From a checkpoint of a small mixture-of-experts model trained on Wikipedia.
Experts: 80 experts in each of 7 layers, 64 SwiGLU neurons an expert, 4 picks a token, a softmax router, 20 empty slots to pick, a shared expert of 256 neurons.
Below are experts of layer 10 (counted from 0) of a mixture-of-experts language model. Rows are named router (the router's row for the expert), gate (a neuron's input weights, with its number), up (a neuron's input weights, with its number), down (a neuron's output weights, with its number) and show model dimensions 0-255. Each number is 500 + 25 x the weight over its row's rms, rounded and kept within 0 to 999. Numbers have three digits each.
After each expert's rows: a language model's description of what the expert responds to. This comes from a sample of Wikipedia text that the model never trained on.

# expert 3
router:478476508467482476480491488500491543517470498470454523497483471474540491483533552512528511480514546498463513461503498486493447499508492515490535482504496497518558504500476518466497506499501507489476499507486474533478547534480537529454517465528552505526509475487546503471485496496513480544470482553494506480495524525482464492513522497509512463467545522458540498490527467458446495543473473501513476473490492493516501534502506478438478475482502508511490538495507474535545525461538524488485492482534481461475554494510512483527525543542540506488532480502475548522488476499466487484507519500468472486505483533521513541480468513489503453481497487495520512523513507510510518507544505489509468508459488533472526498549485494488484512470510509529501501437453503495518534527488516
gate1:450475500432529490505509517513496502534516501521525526506487449484477522506485485482498507504480485493530505505498528507456494477504470488472506482464483489481494557463545477497489467477521497535496485517510530472488508477511497549446530493478496495472496502505482517485512568491459516458483511548469549498501561471495503492514483519480472477541539511522506497508494530565492504462455516529518531498493499500444468487515457514529506509508512483474510456508481481512477493490523510526471488504498496519501532463519517495500473512501499498508556472519540528474521470531482472468470500465485440484505514496481491530480523504541490478472534464468495496523501488511499529445478489476472484485482514470461464453491466505493494489498490515547532515445473520516476545518514459
up1:509513536464563562483494487527513522471464508523507514463502478465486480473533488500508521529496512480488524440511520528497457525459513526505479502509481527477507492480484474498487528511534496558511459500498482485493455523484474539481457483530515494473508512463475483511465499525457516492486495562460510510484496483477493486525541497507492466500519500468470489516511501500531512494474491477496496496472515531497453481510507492510528521502465474540473490447500472514477490484525510539498513504514484518522457508543512484551484513522529456485534518463485502500469465529520539524487505492456496439452535490483505487508487507477530490490526489481455483537467500562519536520509509558487527531473503469498504493522491536460501513505488551495490525526516477481482482505546543
down1:512449469539486463509513472477508517512530482451491501509524528548431485506495505519511506457491484538485485508478545506512492499541519470483500517505523544493496469484492564527509479464495522501487472477503503493466523515479513511542488515479479482513519494451481502541524496540490495520490486460536523488506477532495494511557482525479455534510491485504484547534506525454481518490524554497448549524507491491540491543505455523470521512482521489518538500520531504471520513485520540497490509499521495535503532469494499535536486481486485475522468463485501480465478492455510508502535484515506530496526525482485491491481510520510455523519515528496495532498496573480488510523532473528502524492483531518544512501468494510480566526527477488496510531553478466493508475457510493
Description: Career-event verbs and prepositions. Biography verbs and prepositions after a subject, especially in career sections, such as began, returned, founded, under the, from.

# expert 35
router:499492473502483498458525464538458520536487475478497525465488479446518504465539525489513516477507515490474460487565512461518487531498515496509527521492497490502545479514452512547525543512428465459480493484484459527459532507469526518496498500528473526499499487475516504494544457530531453508461529481521477512488522503507474471471532508510512515493506497481530447498528493501499492518508488466497504507468519472525483527496504497492490467501485482496494508534457459509504527501527498486519548484526495465500481513457515515507513505494501501521504455507489537512513482479473508514563534572457512489474459500529509520509478463473543469481481468490497488532539535484563455546513521507511474510506459512473510499499488495516532504499502471512482476501496482487564496501505512
gate0:448521454500478472453555492515519493541485526461513517523480493471511511510547514509496510462487531480456525484489534478530476520475500497482500445527497481492445516500472476499500498514500491490534458479524531526504487490523531508469507424478497489507470528510531472457538516502521527470492507461514477472513493486494495532495492486484466543510483466514481498463560496522482507498533474496489511498486485517513486534467518527515469503525559507507504512500487518484493518480487485496515514533491448475501487456490463471526447517510510515487474485494456504507462499550489500518506538498544494525540513489509510451483502517486525509496553482509469493511501516453530528457438470505456462518502545478482554526534485508533515475503479519485510509541481476503523504518486492
up0:508503550527490527514484504481528539493485475502490506498492480495485458541492514491484468472553511478542483515482513536501512483465495484482496501496502458534508476423489478507448501469560474539516574505474526493481532525492483544483512523515489488467501509503528527502475496469517470511505484517476508545505529514518486505474545479524543485482468509484537534514459484478513519496471518488541502493496489475503489494500521496487504536524475475501517540469499486501515483464460457497516492469473503463538495548527515476505524517531536497552498455506497513490516547495507475495535447481519492515512503500472496513503518468473526485516459500485453502522489478485490461505501506491509536496487489502541479474457559503495548494518523473553436471502519476469547496478489510
down0:479484498505508523514514435510505514522505532529516500476498534553488485480493462514501502517518516502495499504512521516421517505474545487487461543500448498499453465517492510510479540510468540515510540467498482537520499487552525448555493550523524488458483488539514530498520491486485492497504505510551505466493525535474502514542480474509512463496544548501489490487527510529484492536506496529461509514494513508509460467523516495486507527481484506508533468560507480514507523530486511540460512565465480459477475526510486542474520483494501500485510477495482511495512470487461558468497486513478503465492504520526495514482497501495457483519504518537534498467554471493537519515497459531495487475510496479506455462516517526483515517500531477516532465515497505501468453512480516
Description: Starts of technical terms. First capital or letter of a term after a quote mark, of, by or newline, often in medical or biology text (LH, GnRH, Gene, chronic).

# expert 34
router:490475517482491492432548494526506539494468468482499500504480483483512509467497517496487517472507459442505465510522513482491486530530467506489510475504460476539512458526471557498552489534487465510489481501493504529480511516487528517481531505550542551477502492498518455482488471519508485509520540479496468512455488508458481479470520522533526477445512542496532460501507452496474439553521519492455441459456502489505459492515532476524475491500514485518544526484502487533511513478524522525484490475517522513506552468520540519500526508511549503542544486484464512505507494501457491501502532497455519491516474498534519514481497515502505494482475476441485494515493495485503486496513512470504460465459501527471485493507501513501519518460531504528507491469512480473513515527515495
gate2:482460528511519530457514474480512521499470479543466471518493493459459474508492506503516501498558505445496499530474490516493491513476496479476471463455473496512525503513508513485482482461504511484545500533457473475499488472473540534470460496526495463486532489577525498492481501477506518454474504478481514483462490478461543465461521470506524489507511504497482532536487454529510508515503477490498537476431485541481459496522549505499494506522481477518496505508578484525462486508487513507479542488515516515467485508509500477503453519508495466481472513489473501497481472530491465476446498516501526508532535512505483505497500503529491535454496533507506439461505501463508506490511504544458511515449532493450469502498509537496490495502478520512475487529510500507484508542500534
up2:518454489498513525528501436510490455503521501517459527505514471469484480495510481524512465485493522479461543523445511500498490506487466522439524489493506477486503497516528501524588493469517494498536491504567509502502536486468525493472502488494549490501514501509444505524534465457484511488511480505528434507457489435516514494515497489532496456509479487510478495522526471476497487460506476509515498481508507510489468546518515495488523514511442513505499512500505489479534486525512519518548499493452469480485484527490467534503497508520525507501484467518520444536524512488499444475490495543491508470482491496505495472469512499501455517523477495541451473511498560492523500485521509495470523522518528518483537518476539531473479493503553483539520490499466511496483469530494513
down2:482487537517475492467497488463501475536526539526518530526491498484487506497533507477526498512504484513508519510498443525491552504525520492480474505502509491477498480473512512565533478509456467522457508545496474507498529531537513513487507451532505500521458517521506491469493491485503533527489487469534515473499478477501557494483550516525502510503503432470499517478498507488511523531451536511522494497455510464517544491527479517489533451528504549519459530525497454533504472535486453446509541478519504514497442455484506451517466495487528486514484517567520504496488467514513463494510512536500484494511523476496520485485488487473473477488495507543474484477488500484491517496488535493533533468470470474519470482474534486499460495478555509515486511492534550504497517496503507
Description: Institution and place endings. Pieces inside English place and institution names like University of, London, Royal, Brom-w-ich, -ford, plus le/he syllables such as ath-le-te.

# expert 4
router:481520515542489503420479464514508552524496530475504481440459488513547459484561560467480517465504512492496466454523499497506449522504487514498503474501479482535511491511484545486513484502475461491467512485495494490492542505446490492473517489503475506513507491488518464491503508505554490545520529499493482544497532510480468453523551519502510500479516537514547492493539508491487484530498460497480526531489480511523503527532496529514450474520481471499515540496478475502510533501508495486473519485539472458523531488488519524532541511496541495495511494531476522509524471507460508509534534513488483485540477520510523536514518470502491485502464503469522525539544510484517497497533480497538477499500487501443470536504480508472494529482530474530479475453490491483552490515527507
gate1:471503530463516525462460503505528489512498528492544485497534506484513531488471553508445532541467483490492498496479488483526484474460520572512477503506527502483455495542463514480468484476478490497545508471525467471488522502495510454464524508468467495510522502516499472505470507498529532530547527497452507548522446494500494542470484506491484510492510527548483516488559533482465488518484494525514488541497520510486531502558454516543487489504499488542504506528503478530486526515456453488498494476519523476503474496491504512491497528465560481476502520479554511509537478474499518555528461478503507509512489533524528507525526500502466493492474496502492511523526489510484499501512502526512486522472487525517477493510538487517452497499510440523532519471551541497476490514488512
up1:514543496493448485508506481501462492525546542502489505550534547501498498504506532509550511479507476470508431503488493480503512493483506463531497487436523505531485530516485525497483487519512542480531500462520533469490489502472500513489473455480477515493473476491504510495499481482524490516486519501492503460471513539531502498463500472505524542472483521530479477509542478488465481529486502497490471529518466481473498505479513527530532469471472532502477509522438507455515472513468502491551496479517494499520481537513509497564438469486519476486496449464444542472517497530523520516534459503496522515489497502468514514533466499523508457518483476467544448520514462451499518535473509515482524520503512452458475511487495484477490510521513484516499466499462498508527521501488519
down1:547500514489540495527486487556483467520503462519526526488477516521462462487522505507486480505523546496474541524497489493491533506532455495512537498490501520484524540502486439518479493504523472465528504499491505538535528529527501525491473478499477485528464465465512486506523462507476448520491469505520458459551495540511514497528530456461489473520528540508450522502503504527500506484502496519463501500492529555518511480518495548542480479492456492535550504481465479492446548494516512504519516510486518480531468475502519540516523475473520489502490490520512546546521484511489552525486489513496519503488502485495543478470509499515524487490509512490467482493509484553522524505475486572479501498501489549493494507465499500462512511504442476503512502457523511497476516537540499
Description: Name-initial capitals. Capital letters and first pieces starting proper names, mostly surnames and place names in lists and tables, such as Br(ush), H(ickman), G(rant).

# expert 32
router:509485480495489535468505473512477525498498505511473535469502495499517488469530495482516485472541486472477509479484550517503505501502478533477517513512492497516496500517473541493537481529485489502500522503501463506474510500510546509454497496541490515493538457505534514456521510513501471523468532550440496488483553526488493449492529523506499480487513523486516489483537465489443480542520485493504495479442536527482477509513509500474449488487545457519479506522510482561513517475510494511485519476513466495517541515471539538476550517520473512505515472551498521514510513489484460540507509517474489459521496547537505551483515501469502473535501517495509541522520496484501483528531517494519474490415456504491472526526499490482536525460545495550467512508498487454502480516496527
gate2:500472493475519521475497489474491468471492513488514485476480524477454504512490519496516485488497520483479502492530499529536501486476515538516478511500525486507498472515480502516499484559520461453538504529488480530505496490485477539479502462476556490550501496508505456523497495511474528510484492521473527537544485558510521503516492531521515490476507498437496524455532492465439519531469490465521477498500510486458511512500485467535507492537481467512489508474497461464479467486477494472516501485504475484493441481521506495523488509494513474494472552511456498555523491479516523459494549467489505483476475492546529478520522514532528471470539485501455495441505524504506516535503503481499506573439494494543508501473481497534473493466497469523548505450493462501504487490535498
up2:485497511448527499539506481536494540503475521527520479490484494512516461492529523460437493513550479456513465488512484485452532498503528483506499515499497516491494475494509480511518483492496560489499487477473532491449521468521514490505511518504486510475500463522446521493476495487491462490514482493549489504523500476489454525496493517535496492529451513492536477532500488489466481448511479448478503477549482492515482451503474549484509506471495575502460520503525520542507496444499512496514515469464465535522540521516486498498484501514466519532516515521502485500493491507530479518545504501492487529503488524492508501474481481466439508484458491495480523507513464498501504445507527479473500477521470501523486486455525529494561517496504551512455493532460456492471476463468492
down2:507476510503486497522518533470493493445541474476441495535512501504496490521483541549445510476447482483532470507478479480497485476439518484526523534526501512498505498499520510525502516542534524506532474551506457509497500497490535535515536495466488516496492476476504512507582506498483509503461492521444498514459497503509451487491497532537489517500491521473511469527498477525487533471490511514496490550512541506513487547508506511486497516518497514526507509504525543548453502528496559518505492507508532488494482475518461495532473459499478540467467526457482523509539474491504461475447504486513512466511480516518532466514486482518545494485467489514474481489510511481523467495508512515489469483542498503532503478511458507475535497527535551499510535500491480517524525532456475
Description: Year-final digits. Last three or two digits of years after a leading 1 or 2, like 2019, 1987, 1950s, mostly in sports results tables.

# expert 6
router:478525529524514487451513437488479487493469481461485484465485531492532501473540517488498526487521531461475490446536533509519492476496518535479523516505469494507539467523470507538528550517475489500520467478489479486476531499487519502500538522517490487512542500480525474497523486528521458535461506506483460486463494486480505474493521512519528495447475491482527467499529491497507467509512464508501472483432533516504473489518520477502490459467496463519512534540517484493507535490513509502496518476505498500530482493503527509537522522486527542522536462549471503484466501469501490540517521537488513503492467511527498509504458470475554481506493475491512534527512516435538465551495539499524452528490523512484516455489477511461531504452522483493513469465495456476498489493473510
gate1:500556465453469507470492471500486509487509510512496459473439481493523476467512480501476526478497511495515531463517513513505516478504502517504488493514483535525525498489490482456496525538505484475543510467450494502463520498500540460456519540496498461488518510492519474501476481542530471509459507525471463531485522488470494510491529483463549506464517458510499525537516460465513490503503529461445517511494494511465566527505531491533477487510487489506504513536508524484495512523507544503510479481515513503488520502528502478471508507487516535489510497455498540497554452518524554507478510488507500498494542519549480454495499508513524536461473520496506555484502518433459477475493485468506473471506471465475447486506488475509498489464541513522500515517534529487544478513505529
up1:483530489480487451475543496491511481507500552485513462467509494489487476445541520500503508499488508477457494507501497567484476508509491486473466515472449496497542452541491486460524523484487476481500497545503480486545482496508482484494453519511469492539498529474519477525470480534519484490496494494530490528507485490502502475504494470482525531482512464478495510514477495470523492488444511465478512505511497517472514497506504469499476460496491484537527486524511528502527518494442464505488521481493489495505493492510513500444494507452503493482470502479505462496480490514458559520517468500533537532480535521544442486514489470509476514470473516505534589469487511482440508470449539506547502500520482477469466482506514502531512515465538496506522529507476516500569487489499489
down1:501521489474493495461478513536532477517483487502499486521484526492529488510526511490487527475523524517482504483499483465473506458507481474499551458501456484546534469483464482520509535460515530475497512450496550500511487497466510521459452475500498511486512485505497486527448471498483489480475516543522515443517521475503528508473472499484516525496454481504519504503471530506513514424490509486523520490497529501508514471452480481516537453524467477480552528507531499505500482472463521527548525489495495502541546442490535551524484484443514527459485496502534495508521520518483528486514556494523518489506538498518559533490486507508521498506487513497492486510549526522516532481467468498484495512501479491513524518543481518512463495518452490440473546485513519510506499495480524
Description: Word pieces, slash units. Word-start pieces and short words such as w, st, qu, song, level, health, plus the slash or superscript in units/sales and km^{2}.

# expert 57
router:511472491490459492451532480490494518512473454471488532480485491445510498492520485483504484497531487460469477472532560489508461501480493520469519504490489504535511489522480495522515495477464481516486527459519490509499513495448513551481501496512494509522502497493507476467519465496527454521433519530492488494491518476475499428503563510489526511482492513463505485469541458494478492505472479449467488480455494476520471522505531478466514457490484440498456498502478520533517504455527480463480558523543527500496513459477536470499526517487492491506519467519439531515505453493513496510509512531486469465502468506551491534513488507488503478483492505488517490553533532502524490514499547505526494524511486490500493510503502493488525503482533520545480462491472449519527484525500503
gate1:475506545493487513527516474485470479488488503552520507494491496456473514477518519481475474486497554499503508448528542498498517532474537489505480475489535485499524484475507480516510481538515453508503480503489501535483508482490492526492468481473490503493476528493506482482509483470471468487459548520524512512528509501482473513519478496515546522490501514469524478445508546451483509474511512530501497526532509471492497507496462490510564505503535492481471498490528503516503495444449529522479525497480520487509541485487495520447453499492466529472533506523478539528478484532479544515493553511484497461515500506487474462455513485464501528470539489494485507463527512533487516523476540505486514486503470460519504467447528507464565482492497477445510450495443520455487470494497497
up1:524510519520478521551490500506500463479502479471497461494509521533486500540478497536505511496497461500547511465521469512492511508498486517472534517538501498459497477500470542483517491492495521488523505523505475508460520513505516503519525494530518541484492479513481497505508542508503495513533469508449487479501429488505495559508481474483447472533558460478484492518528447477481473533519492534488512490457477533523528472522506474521484471520480513520473472522530433461470484516539475509496443482521462495484478509533501554554506522545549514494536528489517481504508510489544506477485480487497509530484524516502502519471515487527492512499520467466526481521496492469522479469541501460482481497504509542513516513541506509451478533493554527506466533457493481506477508484464501
down1:499516495523515499543478496461487503514472472453488529458502447487530476537479532522500437506485485503525516501503511495475512454488505483497504524521488509510508456511461524537482487487475451480516473513520516502528490523434485470474480529529460512504480504514513541490536478529475416500536459528465479531530479469497515507511473490526548511468488463487475510499461498463493519485517506490469488477517497510488537451523516493522534557533497487514499452481469495514515501469553510485523508517506485473474537510505506503506513477510494514515513497476467534506466493490474499489491504513487502467503483487548540489494523440489494488531503504490463487527500511459534478451509511512491524501509455499475492504475544465467498482509498514509489471499569524441489514500552484
Description: Capitals, codes, coordinates. Capital letters in codes and abbreviations, plus degree, minute and second marks, such as Facility ID, HMS, 2001 TD, °.

# expert 59
router:475529510483478471466491477493513554465480499471499525476458513491515481483540523454504514515516515459478491511481496469509480505523493538477509532526458517515549476485458492518494521495481496518466530507500465481447514495460534505458479505504499518508502469509527501478496462500513485541476519540521458513483527535469493448522523531506502459499470558532501479480501453493470519497535495455470480469485490552480465491503506484476466522503522497529501524490505487519526502473545478518485555495494463495526536507490517509512530541519476539500510486531489526539513504483473463499506523480440503507492506514563506512477496482492480481501490480471517515489537489511503482503487547479503469506480455550520518471543487511507524512480554492535473494485458449442488496526481503
gate1:464522557482489492486467481485468473538454521482419497471455490503506518491492480512498497489542494500501482489508505486514514474498514502464520464532477505544489511492483483460498477501527538506458528487480504525520514531517520509459468504519498540525490499512487483522513475523506488536529512517475531558511513516445459490479465483502501518482501511519479485472477476496462497483515530483496450474483511446515534522540469525491484507456501486512542535497489489541483478548536474484520521490545495501447472496512467509508500514485494490481535523502530532499474478539504457521505475495450475491477471445537527516554492491491486541464517486558452502508537536506496523537469453499525481491491480509507543489468476471514479506482502502486544505511477504521510491496525509
up1:490509463512536521524543498537521483532510492529548512532522497510504454531508531516506511482471504492504485501506532532518487521517453500516500524474528476470487485551546490494518484522486466446514463513490498514508500525467494489541546460539503444465482514504520495473478522488488481519475522485485459487448504483551483533551473493511501473501494500511525493493518531488520483527538469537519492486481504483510501513530537460539527497524468496469463458548488471490511537474503506472500467485480509491523510514478549514516488491485519518508482516498439491499503449512497531510522534536487529490553488552491542540448490510481488477476493535487541463543483438474513492460550506519505518492501510465497502476505474486483486487500524490510453504489526491517540519495484494
down1:466532516508539516488510500497471470491475505499513501487463541499492491455511498489501472504518507465461536446464522475470484487550538476496494450486465509503472498505510476451524486525480485465522461500475538501478500485523527526497495536494469485515481462485480540475568511489514516537514525505474498471479491480539530527476510483489487445472498508477494485447499502501515499482497455522505477496524563495482519488538502479512528531530461482521509475505496476498503474521511491494507489520498510464479541505487528482540540476498559536467493500558489553474507474445521541507507521498502476463479525550478495521529466514489493510495494521505520496497497507512512498508500554502477530453516515503512510504527440495509498453445526478551543497498522513510524484508535475
Description: Infobox and heading words. Words ending infobox labels, headings or table headers, like career, chronology, Cup, League, listing, and closing parentheses or dashes in birth dates.

# expert 25
router:530514501489460492417503497505505540519465462500497536478485509480511452509493515478483504440530528458469497473489513512506502501470485552472509539498483468535543502526452523490530487481507508467469505481466488535470483532503517535465487510524505513500496479495525487489474472507502501497480538496494510496503505519463488453482541509515516511486523566532511469513537457470485490528486472518486495494466487484518451497482514483493490470534499452483532532535478487552493492484523502476464538474510534491495518499477532501528520537509478511518473512495444511532520493509502443482543497484472510486481484512531493535505481473499496468493452501449541485512503512471513515512530522484529503544489491539469546530523473472474505481455498484497476511513474465481543510546488514
gate0:528462467461541486474486535492456482524479525474482483487517495456494517500494477529513505519487493494495477526475489482502550473492520539535537522489494480455525471517458485508534483516497485509480504525516522459504516504523443480477493543484543458478512520471496515490512471521561502517502467530471508501522515464481470553501557537519476504516550503489495482478505483529481488524456547450463463504502499445484460511553475467506504461504522497498480481511516515504508472440526506463525455520538497521509502480480483512507510503501488507478512483513500492473473494515504525488512508529514525482451509517474515548521501515522531500528490506505463463501501529517463494510503514491516494516490520552517529462480474460536493499473472473531547537497507482544486529526486455
up0:513475485461525525452495527463496468502469502491500519480492482517513489545510480544437500512487475463525473514466502471498471480453529533540506459478494492516478545472495456498516458495518523496493505456513545480499493530467498507463504521506499496474480531461491496519561524499491492539510471500503477501521532489490452510458552508500536524516510505498509534468499519511474511500476525483510475487536503496492507489538493495536502509479538501476444464525505562463483484484477467465538458505503519508456473520502497530469506502475515504480507460492490495469500461501534497479526500508534565457483524476496505532509489505526535478489492539543465463502514467473457508494532526536535520513513512525484506523438500499510471505499464514522540496548493483519491497528517515
down0:489524471512498529464518492461471472456482475534521491515508534481494502496487508529524471521520567504475475469534477505536469509503472528485481473467490520495544491482489529482477516469484476466486511537545492502519515497513501520519500450504503521489501475461497514528522451478532427537548507542487480479503480450526525504538505524516498476483524454498528524474523506507472486478532518547515518534468513565489446507515519481469499535489472491482544497498498493449489504527530495458503505457476518487493524497516463491532472470485501497460466489524487480490537476493475521499483497509471519460486499469504528467489479504520530477477531461491490478517436524478476488493533519491538488486501506493540485486493490494522491494505490517521491557441523469487512491498458525
Description: Opening parentheses after names. Opening parenthesis after a name in lists and tables, before years or scores, such as Tampa Bay Rays (2017–2023; also FC, AUS.

# expert 23
router:471478492498513488432481494509510535534511493481522518491496466459531454497520533486468534479481481478481486493532509483500480508521484530465492498489496509531525489519479555463520491501499494530489520508468487494495517518452521526465469461521506510503488478528544518443494491493501459522482506480510496541468525527483471464484534521485519506490495539512505477460548487464467505532499478462507476486471479486478485499510521497516475497504527435503511491498476486535507506454547503483509512490561489508539539483493532489540542534468534483529489506531455512547512490456497524508486507504463462469502464501532478556507505480494506464493503516443542483546498531525531472510492510469503481512463478502481519536488469477488527487462513519517475472466460471485524509543497487
gate0:492490479478495495477457509485460560507535483534503462491540449462479483507511528483493537507538489524504509496529516487501489513473500503521475510480495503498481517507504502484479533468470515478489482480461503473458507509475467460492478501510500514514523465448512523479492488497506450487498516514466514479485516494443483514476561486485533493502477499492486461501503487520509472509481505466520456518459486475472485483487528500483513448465494509507523482501518530517474524488514539482512526519481529501502484514498493481444537453534477489506496452530497513517492465544527520534516482479479506450547511507511509537495516508492497494511512502505547461469526489517487529536478502477531544525497561479420439480499544453477502508496526524502504448463504471475518484534466536
up0:492516474529511495528518530497566487498494455478461499535495533529485517490512566517491443525485536494493489532536530544497496460504500504525505524522483479512520498478515472507531503473492489497522509544526482535475495476493526495542498493510457494545474487486481471503492516501514508529489500508512509492485479496537468476510468465506513521522534493512534534457477502477504563513499510520463554474500494550485497469491512480455503550504498493480491520482435530528489516510496506485490479460503498522555541497520497515469491494465522527512517501540533508503501509478515475493487502486505491539471487510534522465500498494548464567471482528518529537497505464479493480495511482533467493452523489524552535501516502527470517474501505482496478543559554504511486464478491455
down0:497506519448495482507495520472489513498515484573496501457502461492505502460503491501528481496491507507510481487500500513482520506518455489508544488480529565440504549475521521521495504497510464495451489492439536521492525507514505467447515493501533519492482530495473513488502554460504492477525528509485516530513466521517569480510467485495546473495509533455508467447493497502520508489520507498477488510503489474511516511499500533507496441497519504494494486492481446479506506504455522529543507497505483498451487486516523533462499516504458455502500533516441493526506457502520492511493503526491507523574516512509446545509507526440503519491490524489486524505525481484466481499501508512563512508491527526475504485487500473519496506495506539526499468516444559513521511522489469
Description: Capital-letter abbreviations. Capital letters inside codes and abbreviations in sports tables, such as country codes (BLR, USA), US states (TN, VA), and positions (MF, DF).

# expert 5
router:456477493508485489444534477540493528458481525482469496481504467496517515472536538463495513483499503488462502479550501504511476560507493489469562485490466511529507507520521536489527502481477466503460499488487477520456514503455482500472478490522494526511506457526524498486522498539544501499492515498495451525473528510455484484494544523486529500452517510527486476504540489486477505486521494502484528477483477490498479550530497493488476502542496492515527555500494451513531518490547537466504469469549467471531518501473517544511532516495506507532502497514437515522513476510472474482505522540462500497528514526499520526522514478513510477495448507490505500511526501467503474497530523469522503496500489517443469498517470515516534510473572484520479496494450473505540511537494530
gate0:519519481504468507468468486490504512506522489501508516442533499492486526479466465518509463521483526499491458485497512490493494519518515517522483481532454487508534483530469508471520492561468482472504485518492457513497509473518490523501530473478495496521538487525542523488479521474511531556510500525491444511528508507517451518520481508498499477485523514474515503501490512492510499530541471514490470551528499495477527510488510532454522521519493462491504474533487469496488538488505507478520474486513467518496527536441465499533543505436537512471485466498498544516530509499469483480487500465506523475498545568476499493467547518506452520485487486539493496497507497481463442488533484469451504532539495535473495559509510476537479499477542536490485514468477546508506534482489527
up0:486487505519501497469455518488521486469519481497507502439505451549474510500500495507498488514453475518505465490516467524488528478489499489538519467530463449513501501541523505451535486509519507499511480538481481512487530501504489484479493470482519447504470520544499515501490552526474537519535487490502450527529551547483467524496467517499506487461489490483533482496526519501490533531506523526514543542494511484455532517451494554496523519496514469531511476515499507524484474507478498502515459484493526517509550543477494523501510512498545472459482525484525533513515455524509538487432476470493521500521540519487516548483547482468480486500519487549522522500471530517464474505483530473516491462501466531458479519502509484520485507499526518456520502491492501491535520546514501
down0:484487519515497509445514503496534529491536516527525468535473472495516486524505515522475477504551502516488522505459504520494518420503490546494491522492483499530478470457521487502484444490468463495486487488470471501415507516492480469525525463532465516488489457507450569497474472483484436464503478503544483486502514476463525490519528484478509510461480468517497469483499523533503523536472484492519532511516521492481471491476475515500495489523516477505510499512480566540475496498538487470457463475536550558497517531504560495485506473520519471478526514501513511496500476500473512470488518496471507528486521540495507517484481481482548535496505495495480508488473503508473489536516529501525503494465533471522524512502543467517482488544499485515503492466501495478493506487489465
Description: Foreign name onsets. Opening capitalized pieces of proper names, often Spanish, Slavic or Latin American, such as A(urelio), Pol(and), Mar(tha), Ch.

# expert 47
router:461515447491484517449524443521463508538505475500480540504499495445554498461552502488520528504562506487475491484506507462518455542483508543478513518537488510522556519538473498505497503505489488502474499490488494483458502509487511533467498520568487536514496489519523512506514466489509480486501530528515510508447569519495478459502567490508489480510505514533546473495488480495490453535512474489505456500480514502488458523522533497507461472529524485489491510509456512491514555502538493488471508497525505476552496503463531496493518530506493511521506488522512511546530482513474462467507535505443492493503467523519516491516475485437498462469493503501506506490532494489510512531515546511507457473470471498489511486510482488500495528475496473547501500489485488481532513514511484
gate0:455495505478543505459532525515519525486486481533494485525453514492454499473506512540505471534518507463466472500498494521476466495488553558498455479506510511523494554503466509494506542530493533479492531498476494530466526462502450486515441554526527467463467477489488495537447487495531487536478526504486519499533532508485513479474526497487491470501448494526484486498463487545518463495503495498537513509495538540458508494489516467519458447512474511522543504546488494532506514533545504519509495527481493514483497493507502466521471457514500509504500508552487452499491559530485485488472518480521500487501483502524467502497473478479527483520520522507518488495465475478514513490486490514495494546522449496494501500497539520495511519470514513458511502521489447492473491500438495
up0:520483499468515491528526522478507494525524511495504504499498538504498530544481502479521495515503520540468514536475507484498548499531521476520531509520490503442489479454507515533536497447497482512541445497484548492562496519480474484516538502451498533484540476477498476521542516481493479455504545518506512476473461546539466546479455453533486496499494493502471498532506459509517522521500503443478509524471533467482504469483514556508537543499489504517524487517481498465466479467496492487448520477492533471510449514488465500499482519516484528506512508462495540505525496491485514534507508480534499482507536513533500496500502549484475542487541485499518526485526517575524510516491500505513488515523495516511514520489464499492473556512467488481450519475477504477482479511512486
down0:516528507515492496503496469510530509497501465470512520580503479503502464513506512528491480484482462515469469500513506516510474473480495455509495514512477481515544533483465505499489430536497444514426481498527532497529499536461496460502506538494454494515507540508508523507467478493514487506531490494546437498519529552494500533528507515480505492496480525490517515480475482506491486540476481503490518494502468513487502510495518487526502505503563452504459478487507535504504503519485441497459494468525522499501512498467494537537493497544515504491485495534456529483498505484501451547468473502507518501490460466500539494502440489472494523459504471557519529473561542493492484486502492541494522506490503454454459481550522509497488495484483503488486490491512520466502493510543486
Description: Paragraph and heading breaks. Double line breaks after headings or sentences, section-heading markers ==C, ==P, and first pieces of heading words like Media, Women's.

# expert 48
router:514503465483428481470512496485488560500488482480458500480496487494539460445535559489509512513511512498474499473518489443518473507502514514479525514512468506508539471528468490518486520498474505503468465463517468545503517541464532540513527464511533519530541497473518523494530485504517492527491498522505502520497522529450462479526519494487531482485510547446526487469482509482450497541502486484468496501478478465546510501497509478447497499475518498504520514527493493524523542463513547500494516494539508508512552491495516518499513528510531534494491498505477534561496444503458507509497502527496503471474463512538492496485480491468506475478511473493487529500548510490513482538518512500492478507473489536519516504527469479462500550489551469538503532463471478468487516507485525
gate0:521479505505508520498477529483519508537504508508495484473495488445511506485494534505500526497530534492458487512528485498497455522559500497524484484488510546557487493504469480499485483525514486533501506496475477501533565509466533503491501516518502470479519472511519464526495539497524500518458502570450499519539523552485528510532485504516541495535498520526501467445509505539494472495454533510502526542513488503529500504513484485491515505477509518487475542466515486519505533472475545464498525461468530472510493518497575510498551463494467516491514532459462511578470492483474532515513505473509463512495514450491514509471507470462491472502498488500497509509529529502475539522504513459509516530497501490509553469493501484486512526462495441492483497473493467470499513466491521
up0:476472492507514534520496544482512538538454508515497464518516481486520467464513509515467486503498510488491495504527517524447466532538492513542495495462506538549539474502515473479482496507520508546467510529454483493484524498477512483514540569497464512472457520517566487523501510515516505474494526519474522482552478495500488503490486477475497507531512468513465508517470536517516462447472473513486494502498498521509538515497517542492508508473473489516500485540477458535506485502476547497505525458500495496485477510504506501502487500458454496516526524442510488533495464473525540506468520503538460499482534476506497512464499529506488482476496509554476479559492482522551521508519532482485523507502474528515493508476531482483472564514480483491534509484475489478477473435527494
down0:432473435518461530547474506513509470502481456513520480547527492484489470526469486497510503467498449521504505510525533492480531477457486522491522534555476463504458470505507504479485531476472535485500494528521505493565499478511471537546472516503519552509456481510530501464483533483473513529488481491502499519488550477477536497490480512526521542543481517531536514516506508494530496478513513486450518495515508541476514494503503500534488493493489481498483462506514520477512530532529478492444528493494518471505490525500509550530468469450477454483526453512505468478511492522485474509510514494519505524518532484552497499563485497544535494494517462492464474464503497510499473463501491542500491507522516457485485495502518544523484475515492509517494488512485504508494514464479470
Description: Verbs and suffixes in prose. Past-tense verbs and endings like -ed, -ly, -ing after was or is, such as used, held, became, built, recognised.